From a checkpoint of a small mixture-of-experts model trained on Wikipedia.
Size: vocabulary 27942, 39.8M parameters.
Experts: 128 experts in each of 6 layers, 32 SwiGLU neurons an expert, 8 picks a token.
Training: 370M tokens, 5645 steps.
Below are experts of layer 4 (counted from 0) of a mixture-of-experts language model. Rows are named router (the router's row for the expert) and show model dimensions 192-255. Each number is 128 + 32 x the weight over its row's rms, rounded and kept within 0 to 255.
After each expert's rows: "mostly gets" lists some tokens that are sent to it at least half of the time; "comes after" lists some tokens at least twice as common just before its tokens as in all text. This comes from a sample of Wikipedia text that the model never trained on. Tokens count by the router's weight.

# expert 31
router [119 107 125  89 133  95  78 125 122  91 169 137 102 109 100 128 158 130  90 126 133 112 137  79  59 102 109  80 162 112  96 170 110 120 179 134  79 119 122  85  91 150 148  95 102 101 160  48 149 102 153 126  94  27 118  88 115 118 153 204 167  94  84 159]
mostly gets: ")", " 2010", " 2012", " 2019", " 2016", " 2011"
comes after: ",", " in", "|", " (", "–", "°"

# expert 7
router [112 108 191 100 170  99 141  69 132  91 151 129 120 144 140 159 160 149  86 153 110 132 127  81  94 107 100 113 197  92 132 118 100 148 165 153  97  83  94  99 155 131 203  88  98  91 160 117 129 128 164  95 158  56 105  91 160 113 178 185 140  98 107 161]
mostly gets: " as", " named", " As", " •", " called", " Preceded"
comes after: "\n", " as", "-", " by", " known", " is"

# expert 60
router [105 102  88 119 170 103  96  96 156 111 159  74  96 195 139 151 201 138 106 149 115 146 160 117 107 108 118  85 143  97 115 153  93 177 130 163  75 109 129  84 115 147 182 100 101 102 115  95 160 101 150 117  82  80 153 106 108  95 185 183  81 102  89 173]
mostly gets: " United", " York", " States", " New", " County", " England"
comes after: ",", " the", " of", " |", " in", ":"

# expert 101
router [113 110 113  78 147  94  79 107 148  89 128 133  98 161 163 156 169 161  94 134 113 135 156  65 141 106 101 103 153 114 154 187 100 186 157 146 107  96 144  96 142 163 150  79 106  92  88 123 130 109 147  94 119 131  94 102 214  88 122 164 128 100 142 166]
mostly gets: " FW", " Coordinates", "Career", " DF", "|---|---|---|---|---|---|", "|---|---|---|---|"
comes after: "\n", " |", "==", ".", "|", "==="

# expert 78
router [135 114  81 115 178 127  81 109  82  83 140  62  94 122 109 172 132 154  89 179 123 169 108 110 138  94 103  64 154 110 129 189  93 134 159 110 128 119 105  95 173 169 165 131 118  91 160 154 142 131 134  93  90 170 127  97 143  66 107 166  77  84 106 146]
mostly gets: "°", "′", " Succeeded", " •", " Coordinates", " ship"
comes after: "\n", "–", "°", " /", " 0", " 1"

# expert 97
router [106  90  71 109 155  98  87 104 149 134 151  95 100  81  95 153 122 120 114 167  77 172 158  94 101 122 115 131 126  85 119 187 108 178 150 133 103  83 133 106 121 185 144 127  83  92 135  89 171 127 139  89 159 156 105 118 161 115 148 175   3  99  96 154]
mostly gets: " tick", "----", "based", "_{", "{\\", " 978"
comes after: "-", "–", " ", " =", ")", "%"

# expert 66
router [111 121 181 132 162 115 124  83 169 168 155  99 147 141  57 148 123 140 112 167 100 140 141 126 134 131 100 161 169 128 225 165 108 141 155 197 100 134 148  94 173 166 182 112 112  82  75 140 190  79 104  96 107 132 162  93 174 136 123 197  56 116  94 118]
mostly gets: "–", " N", " E", " H", " Y", " F"
comes after: " (", "-", " \"", " 0", "/", " 1"

# expert 64
router [ 99 107 145 124 155  95  87  73 178 102 151  90 108  94 109 125 159 143  94 174 114 173 128 120  96 113  90  99 176  91  80 132 101 149 150 150  93 108 125  92 174 150 164 111 107 117 128 148 166 137 140  75  68 117 155  90 167 124 108 159 116  94  95 145]
mostly gets: " tick", " Re", " Br", " Le", " Grand", " Or"
comes after: " |", ":", "-", "|", " No", " 0"

# expert 58
router [ 79 104 191 100 147  99 108 119 149  93 132  69 107 129 101 167 124 173 136 172  84 126 179 111 109 123 108 103 152 118 145 134 104 140 157 194 109 100 170 108 183 156 184 108  97 112  91  73 164 121 120 106  95  99 104 115 102 148 155 166  92 100  94 178]
mostly gets: " ", " John", " David", " Michael", " William", " r"
comes after: " |", "-", ":", "|", " by", "="

# expert 71
router [147  94 100 103 152 107 119 162 146  76 164 105 117 203 157 173 184 143 123 133 106 150 171  74 115 116 126 129 172 100 184 197  79 119 146 123 160  96  63  99  87 159 184 126 127 116 133 105 144  82 107  94 115 124 141 110 142 123 101 166 160 100  73 146]
mostly gets: " 17", " 19", " 20", " 2010", " 22", " 18"
comes after: " |", " in", "|", "–", ":", " ("

# expert 102
router [ 86 106 173  77 169 127 188 108 142 127 132 168 134 190 113 136 198 153 121 120 159 130 104 155  90 146 111  86 150  89 127  83 102 135 126 121  63 103  77 123 121  95 164  60  99 102  84  83  84 105 159 105  91  80 193 143 169 114 136 202  92  91 120 164]
mostly gets: " known", " used", " built", " described", " signed", " given"
comes after: " to", " was", " is", " and", " be", " were"

# expert 74
router [129 103 117 120 136 115 109 124 106  61 126 106 118 126 109 147 117 152  98 167 106 162 114 120 104  94  95  82 175 112  46  82  84 116 133 157  76 114 109 108 158 123 178 110 115 104 178 105 150 145 157 103 112  78 176  92 134  95  87 144 147 110 109 169]
mostly gets: ").", "\".", "|", " Clade", ".\"", "."
comes after: "\n", " 1", " 2", "\n ", " 3", " 4"

# expert 124
router [100 128 148 128 156 103 105 156 154 118 128  90  86 120 108 168 151 147 106 150 148 144 158 121 117  91  97  73 177  94  74  76  73 142 157 192  79 136  71  92 188 188 169  85 120 103 169 176 147 135 150  93 157 166 199  95 157 115 105 150  47 119 102 159]
mostly gets: "|", "=", " Coordinates", "|---|---|---|", "\n\n", " Died"
comes after: "\n", "|", "-", " ", "\n ", " 1"

# expert 39
router [128 119 162  65 139 106 124  83 161  85 119 142 133 140  86 171 129 190 114 101 121 139 115 119  67 115 116  88 117  92 133 104  92  98 122 171 111  91 113 122  60 111 126  97 114 108  71 155 110 153 163 184  77  57 180 107 129 131 106 126 130 112 102 143]
mostly gets: " been", " made", " used", " played", " found", " held"
comes after: " was", " to", " he", " is", " were", " also"

# expert 122
router [108 104 151 109 156  96  98  82 150 138 143  85 115  85  98 145 164 141 110 133 105 141 167 149 159 104  79 129 144  97 138 122 105 152 161 136  91 110 110  96 194 153 150 100  95  99  72 105 134  89 165 100 122 142 150 104 203  92 107 166  96  96 103 153]
mostly gets: " −", " ", " +", " few", " (−", " Votes"
comes after: " |", " 0", " 1", " 2", " 3", " a"

# expert 52
router [142 108 153 115 148 107 100 175 132  84 143 100 102  96 125 185 160 151 146 145  93 194  99 109 157  95 110 129 121 105 186 113  82 127 152 170 108 101 101 105 171 206 125 124 123  98 165 124 107  88 149 102 150  79 207 114 125 120 163 122 124 100 148 176]
mostly gets: "|", "|---|---|---|", "|---|---|", " •", "|---|---|---|---|", "==="
comes after: "\n", " ", ")", " Year", " 1", " 2"

# expert 116
router [ 99 103 104 120 139 108  98  81 166 128 139  74 102 160 120 177 143 136  87 171 100 134 173 150 111 101  89 112 148  90 124 124  95 124 150 142 125 114 140 108 118 101 189  77 100  98 125 146 175 135 136  93 123 143 136  78 167 100 129 188  77  88  88 156]
mostly gets: " same", "See", " ", " Binomial", " end", " ad"
comes after: " |", "\n", " the", "|", " (", ";"

# expert 29
router [ 77 108 187  72 168 104 140  95 176 100 141 147 121 156 101  91 144 156 123 132 119 166 186 160 108 114 111 101 168 120 170  78 117 129 168 184  99 106 119 105  96 107 173  99 148 135  83  48 129  77 141 137 148  56 116 112 166 104  82 121 124  97  94 158]
mostly gets: " other", " local", " original", " public", " new", " American"
comes after: " the", " a", " of", " an", " for", " The"

# expert 0
router [ 74 118 138  68 184 112 134  93 152 141 161 151 139 193 123 161 159 128 113 127 121 161 134 150 114 115 110  94 157 118 134 101  81 141 128 143 109 107 121 108  86  91 153 100 149 105 115  93 105 107 144  97  76 129 181  95 152  88 178 151 135 114 100 176]
mostly gets: " used", " received", " use", " support", " information", " using"
comes after: " the", " to", " and", " a", " was", " also"

# expert 59
router [ 80 148 119  73 150 103  87  83 125 128 115 144 126 181 122 114 156 113 105 102  89 180 213 118 104 125 115 109 177  91 162 140  99 201 140 122  95 120 173  91 178 152 171  73 137 101 123  84 147  76 158 164 166 129 104  81 123  62 175 138  96 116 102 159]
mostly gets: " music", " species", " members", " life", " people", " education"
comes after: " the", " a", " The", "'s", " his", "The"

# expert 55
router [117 103 148  92 122  97  97 117 157  90 146 110 101 141 101 167 127 168 112 137  79 145 166 152 108 100 109 107 155 116 112 194  90 167 169 136  79 106 107  84  88 183 116 112  83  92 134 109 180 102 151 109  76 108 170 106 163 140 133 154 116  93  66 165]
mostly gets: " —;", " tick", "%;", " –;", " million", "′"
comes after: " ", ")", " 0", "%", "1", " 1"

# expert 45
router [121  91 144 116 166  93  93  98 122  84 149  81  98 129  99 158 129 126 148 157  95 175 136 125 100 107  96 126 140 102  95 215  96 147 165 126  80  97 128  87 110 178 138 138  98  91 106  59 167 134 173  89 134  89 166 127 145 107 161 182 113  93 131 161]
mostly gets: " —;", " |", "%;", " Won", " –;", " Nominated"
comes after: " ", ")", " 0", "%", "1", "0"

# expert 76
router [137 103 128  86 127  96 123 116 132  90 156  93  91 152  99 180 140 158 140 155  69 176 154 132 134 116 126 110 160  90 200 135  99 174 166 123  85 129  92  94 130 159 117 147  69  96 147 151 156 119 147 103 102 138 163 119 169 124 139 149 118  94  91 151]
mostly gets: "″", "|---|---|---|---|---|---|", " −", " tick", "|---|---|---|---|", "|---|---|---|---|---|"
comes after: " ", " 0", ")", "%", " 1", " 2"

# expert 13
router [102 120 121 118 153 105 101 118 185 124 155  73  99 141 105 167 122 163  94 168 133 157 182 112  95  94  85  69 177 143  84 212 133 143 148 163 121  92  92 103 135 142 145 101 139 107 139  79 146  86 164  94 137 126 122 103 126  88 162 103  70 108 131 172]
mostly gets: " the", " The", " his", "The", " their", " her"
comes after: " of", " in", " for", ".", " to", " with"

# expert 94
router [103 124 186 105 147 119 105  95 125 119 126 109 127 109  94 124 114 141 118 144 142 111 124 103 118 105 102  83 161 140 157 127 165 114 175 161 158 117 135  94 165 109 191 113  97 118 104 109 175 129 145 127 111  53 107 119 154 144  49 135  76 109  97 151]
mostly gets: " P", " M", " J", " B", " R", " V"
comes after: " |", " the", "|", " of", "-", ":"

# expert 87
router [121 126  94  94 142 113  88 105 149  93 118  82 112  96 114 142 105 156 104 124 104 169 153  91 107 103  92 114 181  94 116 143 107 123 146 142 125  84 179  89 126 162 159  95  77 103 162 134 138 103 165 121 134 143 103  98 194  86 199 143  38  98  81 161]
mostly gets: " team", " company", " area", " species", " family", " well"
comes after: " the", "-", " The", "'s", " a", "The"

# expert 12
router [ 99 172 172  57 141 138 136  79 202  88 150 139  81 187 129 163 148 153  99 132  77 111 115  65  84 114 124 129 111 104 157 196  89 152 148 139 126  95  69 107 161 130 157  91  81 125 120 146 128  98 155  96 108  79  80 112 150  91 176 145 124 145 166 154]
mostly gets: " \"", " '", "—", " (\"", " [", " “"
comes after: ".", "\n", ")", "==", " ==", "==="

# expert 106
router [ 86 123 220 126 134 115 144  61 118 158 126  94  93 143 154 145  83 141  83 162 122 130 145 115 108 105 100 100 151 141 141 133 165 107 136 131 106 107 167 107 159 149 180 112 126 124 121  69 178 130 135 124  60  49 130  99 129 171 107 189 149 109 113 169]
mostly gets: " K", " U", " Y", " Ch", " Z", " Sh"
comes after: "-", " the", " of", ":", " G", " D"

# expert 90
router [121 107 104  71 137 103  94 120 183  94 173 139  88 121 129 165 139 136 108 138  95 157 161  57 100 105 106 121 150  97 181 202  94 190 168 136 159 102  95 100 125 152 119 101  90 110 133 121 128  57 166 102 102  87 110 118 165  64 179 168  73 117 137 170]
mostly gets: "\n", "\n ", "\n\n", "|---|---|---|---|---|---|", "|---|---|---|---|---|", "\n   "
comes after: "\n", ".", " |", ")", "==", " =="

# expert 53
router [ 96 100 115 175 158 103 101 129 158  98 125 133  91  79  75 159 179 157 105 166 135 155 118  94  84  89  92  91 152  93  49 122  75 101 176 184  85 103  83 111 128 132 142 112 102 118 172  88 165 126 166 106 149  86 155  87 109 115 127 167  87 121 106 166]
mostly gets: "|", "=", " Binomial", " Synonyms", "\n\n", "',"
comes after: "\n", " ", ")", "\n ", "\"", " MF"

# expert 123
router [144  94 127 131 138 107 122  77 156 114 180  53 127 161 145 165 100 152 119 131 128 129 114  98 113 109  98 126 132  79 126 181 122 152 172 160 141 100 119 114 108 142 178 104 121 124  99 112 170 120 103  93  62  79 143 119 152  94 101 153  76 100 119 145]
mostly gets: " 5", " 10", " 8", " 7", " 6", " 9"
comes after: " |", ":", " (", ";", "|", "–"

# expert 98
router [ 90 108 118  94 128 119  91 114 168 113 185 157  90 169 117 144 129 139  88 112 122 189 135  63 103  95  87 132 143 100 107 149  87 157 139 107  78 116 107  99 177 123 156 127 100 124 130  96 126 109 164  90 103 115 151 102 148 104 118 147  74 112 117 164]
mostly gets: "\n", "==", "===", " ==", "====", " ==="
comes after: "\n", " |", ".", ")", "==", " ="

# expert 48
router [ 96 118 167 103 151 116 114 135 107 130 157 105 103 161 115 143 165 145 118 147 151 157 116 137  92 133  98  85 156 127  88  88 133  69 162 117  69  93 130 109  99  78 147 109  97 100 115 150 146  81 155 123 100  83  94 106 182 156  87 149  99 125  95 141]
mostly gets: " new", " known", " public", " large", " local", " original"
comes after: " the", "-", " a", " of", " an", "'s"

# expert 93
router [ 74 127  91 135 165 100  75  87 175  78 164 124  92 183  85 163 182 150  88 158  71 147 121 111 111 103 100  76 131 110 103 164  97 157 151 133 100 115 102  95 153 149 188 118 123  97 133 111 179 144 143  82  61 120 151 108  85  79 143 144 164 107 104 155]
mostly gets: "\".", ".\"", "',", ").", ".", "frac"
comes after: " 1", " 2", " 3", " 6", " 4", " 5"

# expert 35
router [ 93 101  96 108 145  99  86  77  85 128 176  59 104 153  78 138 172 137 121 111  84 169 120 124 152  90  83  97 115  96  74 150 143 136 148 100  98 119 132  99 152 139 154  76  97 133 128 144 164 114 149 116  89  72 182 100 136  73 115 113  68 113  90 164]
mostly gets: "5", "000", "3", "1", "9", "6"
comes after: " |", ".", "–", ";", " (", ":"

# expert 119
router [122 127 189 121 178 103 119  70 144 150 144  83 140 165  99 171 131 127 110 141 129 127 158 140 109 124 120 107 142 147 227 141 160 168 160 155 103  88 177 115 111 105 185  90 157 119  76  96 131  81 123 117 118  75 163 104 165  96 132 144 111 114 150 172]
mostly gets: " a", " an", "The", " their", " its", " The"
comes after: " the", " of", " in", " is", ",", " as"

# expert 1
router [ 88 101 140 115 149  99 128 114 137  84 142  92 108 101  98 181 153 138 119 129 101 173 175 132 116 118 125 101 134  90 159 171  97 133 143 113 101 131 176 111 140 131 170  88  98 107  93 154 133  65 159 112  74  65 100 129  93  90  98 178 146 100 120 138]
mostly gets: "In", " In", " in", "On", " is", "born"
comes after: " |", ")", " is", " located", " born", " It"

# expert 112
router [ 75 101 156  87 162 104 136 107 155 126 162  97  96 104  86 168 154 134 103 169  78 153 158 107 101 113  85  83 150  88 113 155 122 165 170 147  84 106 146  74 122 125 172  67 102  84 138 153 151  95 162  98  90 119 132 100 179  88 152 148  81  83  94 161]
mostly gets: " New", " Green", " ", " top", " Black", " black"
comes after: " |", "-", " the", " and", " a", "|"

# expert 33
router [127  98 180  61 140 101  94  99  89  77 168 111 124  99 134 138 167 178 107 151 110 132 154 103 116 112 103 117 167  95 149 138  98 116 169 212 107  78 160  96 102 117 149  91  84 103 111  40 134 121 154 120  99  79 130 127 149  65 135 141 164 103  84 158]
mostly gets: " 2012", " 2019", " 2010", " 2016", " 2022", " 2020"
comes after: " in", "–", " of", " (", " to", "|"

# expert 73
router [103 164 154  60  88 123  93 153 119 165 118 138 118 167 115  81 184 145 163 133  94 160 205 138  93 147 116 113 169  86 139 159  92 202 115 136 117 100 106 103 101 143 120  80 110 129 118  86 113 111 168 157 136 150 125 113  86 121 162 104 115 113  99 114]
mostly gets: " film", " station", " game", " species", " city", " school"
comes after: " the", " a", "'s", " his", " The", " first"

# expert 27
router [122  94 103 149 150 101 108  84 166 101 157 120 100 126 104 143 189 189  81 150  83 163 151  91  88  98  98 110 152  95 134 155  88 183 133 151  98  95 161 111 160 137 175 100 103 102 177 137 139 132 175 108  92 126 125  88 156 114 174 160  91 109  95 167]
mostly gets: ").", "\".", ".\"", " .", " Animalia", "Note"
comes after: ".", "==", " ==", ").", " season", "==="

# expert 70
router [111  94 107  95 162 106  99 113 186 139 133 150  89 169 115 172 138 159  97 127 115 161 143  69 107 108  95 153 132 104 136 182 105 159 171 100 116 104  94  99 139 142 149 130 121 110 167 161  97 106 155  97 133 164 139 113 192 112 142 179  89 107 140 158]
mostly gets: "==", "===", " ==", "====", " ===", "\n"
comes after: "\n", "==", " =", ".", " ==", "==="

# expert 100
router [ 97 109 117 116 143 106  87 118 147  94 154 135 118 154  70 160 179 149 115 158  71 140 182  96 160  99 113  97 139 106 177 145 111 135 179 163 155 112 102  91 125 148 190 160 105  83  69 119 178 103 151  93  95 186 191  96 110 116 161 154 106  89  79 130]
mostly gets: "′", " tick", "°", "+", "frac", "\\"
comes after: "–", " 0", " |", " 2", " 1", " 3"

# expert 36
router [ 87 118 128 126 132 114  79 111 178 154 147 102 107 220 114 122 172 146 152 154 132 151 167 142 102 110 109 140 169 113 134 120 164 121 152 198 112  83 141  81 133 142 176  74 115 127 122  90 173  89 143  77 105  37 175 110 149 156 141 146 123 100  78 172]
mostly gets: " York", " States", " American", " World", " British", " US"
comes after: " the", ",", " of", " New", " United", " in"

# expert 86
router [122 124 145 147 159 111 104  85 194  72 153 115 124 138 120 165 160 158  93 152  78 130 139 128  87  99 117  81 108  97 178 119 112 113 114 145 124 101 142 127 162  84 175  91 111 101 160 131 149 122 161 101  94 148 115 105 145  97 119 148 176 166 145 165]
mostly gets: " but", " where", " when", " while", " which", "\"."
comes after: ",", ".", " However", " time", " season", "s"

# expert 11
router [117 102 113 124 154  95 111  79  97 109 176  69 136 170 113 202 137 166 102 136 106 126 107  83 181 108  90  95 131  79  61 154 126  95 166 137 159 116  99 104 117 122 138  98 118 107 155 108 158 134 142  76  83 115 166 102 135  61  60 120 141 101 161 153]
mostly gets: " 2", " 4", " 1", " 3", " 5", " 8"
comes after: " |", "|", "–", ".", ":", ";"

# expert 16
router [131  91  70  95 162 108 108 105 121  98 166 110 103 147 111 163 149 126 118 147  85 171 128 122 128  93 111 124 144  93 127 165  91 180 162 142  69 114  99  97 140 149 175 153  87  72 162  83 164 104 148  94 101  77 185 116 183 121 139 152  78  86  96 158]
mostly gets: " —;", "|---|---|---|", "|---|---|---|---|", "%;", "present", " –;"
comes after: " ", ".", " 0", "–", "%", " 1"

# expert 26
router [ 86 128 102  83 157 114  92 127 177  93 181  70  88 165 107 157  98 149 110  93 120 175 179  89 118 103 104 133 128 127 166 171 112 165 128 137 114 103 151 102 200 173 123  86  85 126 170 141 121  92 167  84 118 128 165 113 172  86 127 174 106 126 117 168]
mostly gets: "\n", " Coordinates", "|---|---|---|", " Total", " Length", "|---|---|---|---|---|---|"
comes after: "\n", " |", ".", ")", "-", "=="

# expert 95
router [133 105 133 106 136 107 114  86 123 120 143 101 127 177  88 156 167 131  87 162  92 168 158 122 107  91  87 118 172 104 118 182 105 179 163 143  71  85 145  90 178 160 159 115 109  92 121  63 167 127 161 121  76  79 135 104 155 106 126 157  61 114  91 159]
mostly gets: " A", " W", " D", "D", "S", " L"
comes after: ".", " (", "-", " \"", ";", "″"

# expert 50
router [104 119 119 105 160 107 110  75 145  82 154  98 109 129 100 162 130 162 102 179  78 157 158  80  81 104 107 106 116  92 141 128 101 129 115 166 109 108  74 127 125 159 186  99  92  95 134  98 119 112 145 106 118  81 103  89 104 110 127 129 140 111  93 153]
mostly gets: " was", " is", " as", " are", " were", " which"
comes after: ",", ".", " It", " it", " which", ")"

# expert 68
router [ 82  98 144  96 124 109 127 114 117  76 165  93 133 183 134 145 156 175 119 111 131 127 168 133  97  84  96  94 150  83 175 164  87 203 132 170 135 109  93 106 223 156 136  76 140 103  96 116 150  45 129  97 185 158 121 116 123  40 129 154 106 106  90 156]
mostly gets: " time", " years", " life", " there", " this", " year"
comes after: ".", " the", "==", " a", " his", " and"

# expert 19
router [ 95  87  91 116 152  94  98 145 154  82 178  99 106 173  78 149 173 182 123 169  80 166 178  78  94  92 114 121 144  87  76 109  95 164 136 144 124  96 169  91 122 122 130  89 100  91 203  71 155  79 162 125  97 119 231  87 115  90 146 145 123  78  79 168]
mostly gets: "000", " Carolina", " Florida", " York", " Angeles", " Washington"
comes after: ".", " M", " New", " ", "9", " ."

# expert 65
router [ 82 102 125  96 133  93 100 107 206 109 172  77 104 156  85 172 175 167  88 168 105 124 118  90 120 109 115  96 152 111 127 172 103 166 165 147 132 110  60  99 163 164 188 125  86 111 100 136 143  79 131  91 113 157 140  98 129 160 145 163 104  88  90 162]
mostly gets: " not", " art", " Art", " human", " public", " social"
comes after: " and", " in", " of", " a", " E", " In"

# expert 38
router [148 104 131 109 155 110  92  94 164 101 159  92 130 167  89 194 178 146  85 162  91 171 119 164  78 106 104  88 177 111 138 123 114 101 157  91  80 130 120 105 116 131 156  92  95 100 157  83 173 109 164  93  97 111 108  95 163 114 183 136 115 130  83 172]
mostly gets: " and", " or", " but", " &", " They", " And"
comes after: ",", "),", " well", "s", " where", "\","

# expert 82
router [126  75 160 104 152 101  98 138 143  83 142 133 125 160 103 176 118 166  93 134 138  97 172 111  96 105  97 108 167  90 171 130  90 101 179 200 106 107  99 117 169 135 161 117  85  86 103 107 141 102 168  93 120 136 110  95 122 140 167 119  68  99 102 154]
mostly gets: " would", " can", " will", " may", " could", " To"
comes after: " to", " and", " on", " used", " that", " can"

# expert 17
router [117 111 182  97 153 103 117  46 110  92 122 100  96 160 146 181 132 118 118 135 122 152 187  92  80 100  82 131 158 122 162 136 114 168 144 177  67  82 116 128 144 164 152 107  90 125 134 118 122  72 147 101 129  63 141 109 205  79 102 124  79  84 111 149]
mostly gets: " first", " one", " second", " most", " part", " only"
comes after: "-", " the", " a", " is", " was", "|"

# expert 6
router [135  88 142 115 153  97 132  97 118 121 178  90  71 176  98 159 183 105 123 147  99 182 147 152  94  92  79  91 178 115 123 135 104 106 161 109 105 112 104  97 163 174 159 109 112 123 158 135 183  89 174  84  73 135 129 104 153 114 149 110  65 100 103 153]
mostly gets: " and", " or", " &", " but", "″", " ft"
comes after: ",", " and", ".", "–", " but", "6"

# expert 54
router [121 108 160 137 154 100 109 153  92 134 171  99 115 134 103 129 105 156 120 125 121 149 151 116  89 128 101  90 172 127 118  84  94 112 171 189 115  94 165 124 177 104 164 120 108 121 105  62 194  97 150  79 126  28 109 120 130 101 135 150 148  97 133 175]
mostly gets: " own", " York", " To", " inc", " my", "amb"
comes after: " of", " in", " at", " to", " on", " from"

# expert 107
router [ 87 111 165 131 154 111 146  74 148  82 159  82 120 148 130 183  94 180 100 164 101 134 163 127  92 102 112 125 155 108 177 105 109 174 137 163  93  77 129 114 121 159 161 130 105 104 177  55 160 135 123  77  97 139 215 112 155  94 101 135 158 101 110 156]
mostly gets: " T", " S", " St", " Th", "St", " D"
comes after: "-", " S", " N", " T", " \"", " ("

# expert 10
router [105  90 137 102 138 101 111  82 151 112 165 119  94 115  92 183 155 151  99 158  96 173 147 114  85  98  95 122 171  93 115 169  96 149 165 168  96 102 120  85 165 122 184 110  88 103 128  98 178  71 148  91  98 111 124  91 142 110 142 170 118  91 102 156]
mostly gets: " MF", " FW", " ch", " (\"", " DF", " Apps"
comes after: " |", ",", ":", " (", "|", ";"

# expert 91
router [ 74  97 190 118 145 117 105  91 198 121 120 112 104 198 151 146 164 138 113 152 144 124 149 104  98 127 114 106 149 123 179 157 143 142 106 168 111 125  69 115 174  61 187 124  92 114 115 101 161 111 150  76  86 105 176 113 120 126 148 174 145  91 124 144]
mostly gets: " St", " Ar", " Sh", " Mar", " Br", " All"
comes after: ",", ":", " the", "-", " of", " and"

# expert 105
router [110  91 119  99 167  96  98  89 157  86 153  62  91 148 139 180 160 159 133 154  77 179 123 124 115 106  99 116 144 103 112 176  85 140 147 177  80  86 106  83 142 151 160  79  93  96 126  71 168 144 146  94 109 107 158  96 151  85 170 169 110  95  76 161]
mostly gets: " L", ");", " l", ";", " —;", " November"
comes after: " |", ";", " ", " on", ":", " –"

# expert 43
router [132 113 177  97 162  95 177 131 189 141 157 112 119 220 146  99 160 148 104 140 117 149 138 124  99 127 117  91 143  91 137 129  92 161 143 181  98 103  82 112 116  79 169 105 138 115 104 128  93  74 157  90 141 141 165 113 124 114 119 133  64  91  83 151]
mostly gets: " public", " many", " large", " British", " city", " local"
comes after: " in", " the", " of", " a", " and", "=="